config.toml
balance_bias = false
init_std_router = 0.0199
head_dim = 128
vocab_size = 17615
norm = "rmsnorm"
positions = "rope"
tie_embeddings = true
beta2 = 0.99
doc_mask = false
Below are experts of layer 10 (counted from 0) of a mixture-of-experts language model. Rows are named gate (a neuron's input weights, with its number), up (a neuron's input weights, with its number) and show model dimensions 0-255. Each number is 500 + 50 x the weight over its row's rms, rounded and kept within 0 to 999. Numbers have three digits each.
Before each expert's rows: "gets" lists some tokens that make up at least twice as much of what it gets as of all text. This comes from a sample of Wikipedia text that the model never trained on. Tokens count by the router's weight.

# expert 9
gets: "\n", "ol", "os", "ip", "ob", "om"
gate1:519433490559462463501419555537458532452488385480607498497522493598466570511431530468531513536497447472537452443492518434626484486512475472481585498473528507388480517462460511586451491419504502552431535531505541496557561522527416474461477585526535491523464456501446473406456525517447491435491530420365419514520491477519563441501355477571481557456510404477557590575552476438523439525498398512544450554454584459553506527554463475558441451570461470430461511490452513503465479412509502528443561433614575540538552456506514507498512495503523500418585516555573475535474474485439529603563558567423493489526473481457545597508421505514547461437500539522431558357548487499491482541478468498478562516477585550532456552496519521414476502415537502454528456573565477519543473487372479
up1:558552435460483557423476472382617443543532457516519455461411543561428525544453557454499463522548474435451577438572501555522521475423396534576535462501510479528531497425523529563552461499547405470526556516504458482446567537523431543580513518505548514560498498473532423506508540492455523536571589488503458448441444478553540513492478472509416490529409578400468561495541587553533408493423433560374552467409603495545429467538354451485491511567496549507486563473433516492451495559481421547525584515589557484462496474543489565455503456481401524497536478535435502588487500565514462506488491458516476458541517470470500500473540629521520517445549513493527508548489549490438550527380422495522458446483421438422525512396505520574508440472528553527529550504569494537556534542576422

# expert 6
gets: " The", " the", " in the", " of the", "The", ", the"
gate0:412458437501451402517506497439532411460602438508528481612449531498454457493478547383558436436594401497588513558469548431505502473455486683464546423526565520437524438557465513492552480447495506531516433447512515420571457569500479575419504559429531371567504515486528518496512405475495607476565565538500521523541528507512502495470471501485523454481528515525570472551475519508535533477486541524420500525398443418383482550480523517646490562538542493488466491455487447438490550530467514547463512534589505433462400493482507541522568495601531450567576583517515523500512458477514463517549478442456482616428465508511543489579448516484521452554507534504524431535467563532555473517458584503469622527493536561483550468489558491473502446543535467580471554457504561433467455510430462
up0:550455510497425442545523516459517458439405608507566524561495448517351548536579548461514532452633430522508558570513551371493430481453497507461494468565570540531508492542406503516470523533564504601563525432527429465533435491430430560490496574486541490492484500463544527528464528465510558493501496487482533623468516482465417486462563421502537491540570519532539464487525441477514495513528528528402433430426558508376476507507443477580509572523562493473496473451495454580467395520485448469526599534602476441446465505510470516555530580503390507549544565410524509480564513546499465379566483452428454520513457519501566438531462437448527524528564536502521489513517514557519484547562572510616556480461546618412495499466502533442453436615531504531479597511554492514488460513451510

# expert 18
gets: " was", " is", " and", " as", " were", ", and"
gate0:454535562513492542485496574491524436495539552462545527526513375467484590331531506511456514560432572470522537448467557498433552451411446530495553560517401566469506507471525605481525541466468477504499507427461494431450558442518565516493464544531497472516446564569484437573504477450515557502627526367584518486484577441565500570468370507538553377534475617495550414543552487530545568493504469387430551512460465475472535516536565537515540551460536508469430488466574513549509485557463524469481551595540496477459465489561509429611425487494532477574512531523464416524467457483580579496537543520582574559443457551492465426525479540517521473502529443480522529458470442517464537489537477544492472509430511544536490430537521516499537585516585407532560557471560551460496389411486476
up0:515505493573492441458683506447479585454401533544550504524556521512466575482565504513507486482514484540405491565470460384512399514569546499400556561463492563413512490494528486498506474532468459416501466519403492451550495547462455434521529632471464561404517537458555439461497468523489546526491528537489509554483429557526508458456549522488526511443512531553504442545495544479524472525434522487450512458499529499646500631454493463463506638546438571528589578478437450499526526507432528478518444526495498509544456494515513530422463485491561507478542489503500481495558449530557431422493477505582498468456527550464494566553555614521498477610518564501449505517555406417655547376568561510571499511468603519445551461534528426537506484504513536429563480581503505462552520525448458

# expert 15
gets: "\n", "\n\n", " G", " T", " K", " R"
gate1:445471488511435485485422510398515480460548544535382519591542431502477491385560488561515513529448452477475508467513469533514455468537482597523531452484512508563500503514420527471534466537532492535509515541517461470495569488442392491483473460609545514539442533566531505443448477535530387553552585508567528504540488499467455427538512545454381539424407520511478498506557574537456472442524410491589517539529442526544507484555422453475556518535383547568483495455514575444347462414417636364514540441528494483465508466468454546581456536542536405505546479510454582531417552488524500486524581521470507538449548487569588487440509476523482507477476455602531453503429501460555526590528575527419513506479467452393501558479520488463478548511519433450505465473510624521495515403471445
up1:434401367536560475493566515555468499543550509504531531556485481540544596469431528497574477453478544481406520454531463559472585535439519469540585433490435578508495520554545496486551414423614481460493593587484557439504505478450473523488506561438470548528529410593528486536418477517537413440465500424467495502567492470473538509498493430600511499434414483462521559477417503456466503486567515512482472537463574519546577482563470596562588417515467521492508638448469456413477454508472552515485476551442482567562519429463428454485477533491541545441446469572557568564515551444508504524504504482513447566582510502537394459542507443465509515449457531517551449514443492494516357530430501464567534521460496579526497540479619609485514473493506547580494533516563455456447399509413531

# expert 22
gets: ".", " for", "==", ":", " –", ")"
gate1:464501479551497503474535491525466495445533503436447436522464473572527442526500491565559555523451457543540582392473483510573535442515487432506626448489479430530507412477593637473444447487494424414461499445522527509492544437510470551499530557535521518555563524441466542461488450418452550517535490533505489400508495434575452554495459568511591574534592476535517568525576460576473499474493428472520558465455507547460538581523514484420494545503379514559466504564532538385512502541475478603488461518560460574430547518433501481464507590561447556503524478469550508473431501519533528587572526487463578545520461475468422441574464503499531503565563471483472498488365437450450513487594496480510482498538495579540545407523473477494522550571489597592521507427533508475579616430367422
up1:554586544483539431483466482411510586581507583485498516454539569456618459379576509456538475455557414404442456514515536451533502514536469526515458451447502518524435467570458492483584546521459507553538539494516422520534559471482497527539417442539504479386523450485548508443488487475556432482501421458466557568507456509564585540468534417477502471450427512462510460511443452511506526512567492523435455456465560448528393411479431576436495487517469518515595454454505501477505552364497468498489448432456524438493467538482543518548538550464595437574545468522525490501455556510465500554515553559523452520505547534448561519498538571395428576515462550470564621569518530462688526421368528488452495620458496503515505523496540497557461483421533434499505509478484529471409426496547488

# expert 20
gets: " |", ",", " in", " and", " of", "|"
gate0:446455467591445507519590529488509459433614544511582500512440416523574508504482508494450525515571600437651500551466542547544534473572453496474501438435516553519554487548462489530518487428471521547473351441564418518527590451468557425556475562591464546438461475524548481451474544429498544517511449481482582493452507458464450517523466521487468510468610425471544466455564443536464490475494492495462471517451442495504414511582558476505464488542515457486519508560430407488462562541517483515591460518553431454492393378450527500476583503489419491402529504516404493589510438520450508466519544536521531581437537503427517546495524501535466460581365437544556470544424497480511559524478516545622503541508522505502445513557424538484504555466581572567552491417517404543466500479414519
up0:525528472492529528439447561411566485511431425503493533511484510586441587531521530570450456547545396529486477385532561481484599476461496522559525463483551442444381503597455561499475428462487478468507543482464456464551365444399545511560621464543533475512509526521512547482447492535588470506468487447496500503504549566584544457538510441581409502456489454497488470551401568504492591408461567450436460526495512542479500565475444486458580482555518512485452541573527521422410389519528451476432433420482478592543484567411568478510589603469496576509577502411534575538544540569555511547477585422465415498529401443520471485446442521542473547442523517503551434500522478518503482583545518454519580567498467475484510494496504496532485539497453476442573502522571508491465480572401487

# expert 3
gets: " (", " C", " =", "\n\n", " G", " B"
gate1:461441444478448515422588500586499431413478399462563505569409517485442563538507466543399553499555546541513545476472459551482422561423450510500497491481509467451601457474421500490524507500512568548479515461424528485519451497485498467493454493475592433472466489494532432469534508477548612482493507524515494498553533425492473534569589509557510528541467521423466462588550372498513462557499429510500549544476530560382493416520516516505497586480475470430484496464455570523455516522419506466554531591490600499622608493519467491467546598575455553552569458508556514542486524522431465519547555602432608543522499448504517584607432525541457454495420461527528547465443490431453517461438547504524490556599465508435423491481361530461504509495469499545547515442596507510481482449486369
up1:509536552446539422520548493500463633574525576584483525483594543551434458538499525499599467529458450397513444499576594516537475431500536530485550444493513485569398493531514527515498435454524472470519529518543437527491486473516548467421631471545443589540503524483437537512612514580511480422468512468424517440507457504493511477467464466477519498474562570580460427447498507473524511495552629528502501399583441487514556555473478508533496459636574564478393511608550461528562491502598487558507459509475499465479545509462457476467437431400522507482460493599501473508602445537552394524489459505582432476530485546514391431427539470485494437466497471475506521515556518519614499582583510444550473425452494472495451474471615490555537464459469435517551455476517418434492453491540562

# expert 1
gets: " | ", " ", "–", "| ", ", ", "; "
gate0:497444474539458494502466481505470536428509483469433568655572446446538570439362632478499412423576533559626494561512470532485561495477496537559508506482510573440473542571445454517571596556494448516575495476518452513489490505488535489424568442538546543433457491556519496492519487444522452473435490533511498450564512434515554408458434541516554504520505467576449426497497495548480574483480477439569537522468417491485383485459484447559569543547465491524517598477526481512497458465539519450432491480448569566485503437451450490524487442547587500523550498557441525595544521487568485561486539425405490540433522489432512462406466432506494478472478457538607496564430451436557518579425445512476537572495452475527427484533454404398515475486346452528583566498479469546454470490481543
up0:455514506448441503468518504530425506432539580508493602472438444486551588536384511543432528525446586477633488492469441574498616484464407507433608435387421559468481530438439386532450551492510504486481518492450512448533462582556523438388575441579507514461599475502417486491508425436524548487478511556514582526525538484477534434453466627541627489545493470439469438541505442529462483504547481463561490475461461525580442513579577549502568516540536559541513550519560434524482522426491527469437482517492550600455453481489505475515457486525590518435533493461548565585518524500469469434518602451427522538406588501443515438479498512544518499470433468553538469550405551451420498543505517535461494557505489557484439574507524555504506523462455491497520587512420501487469508414474515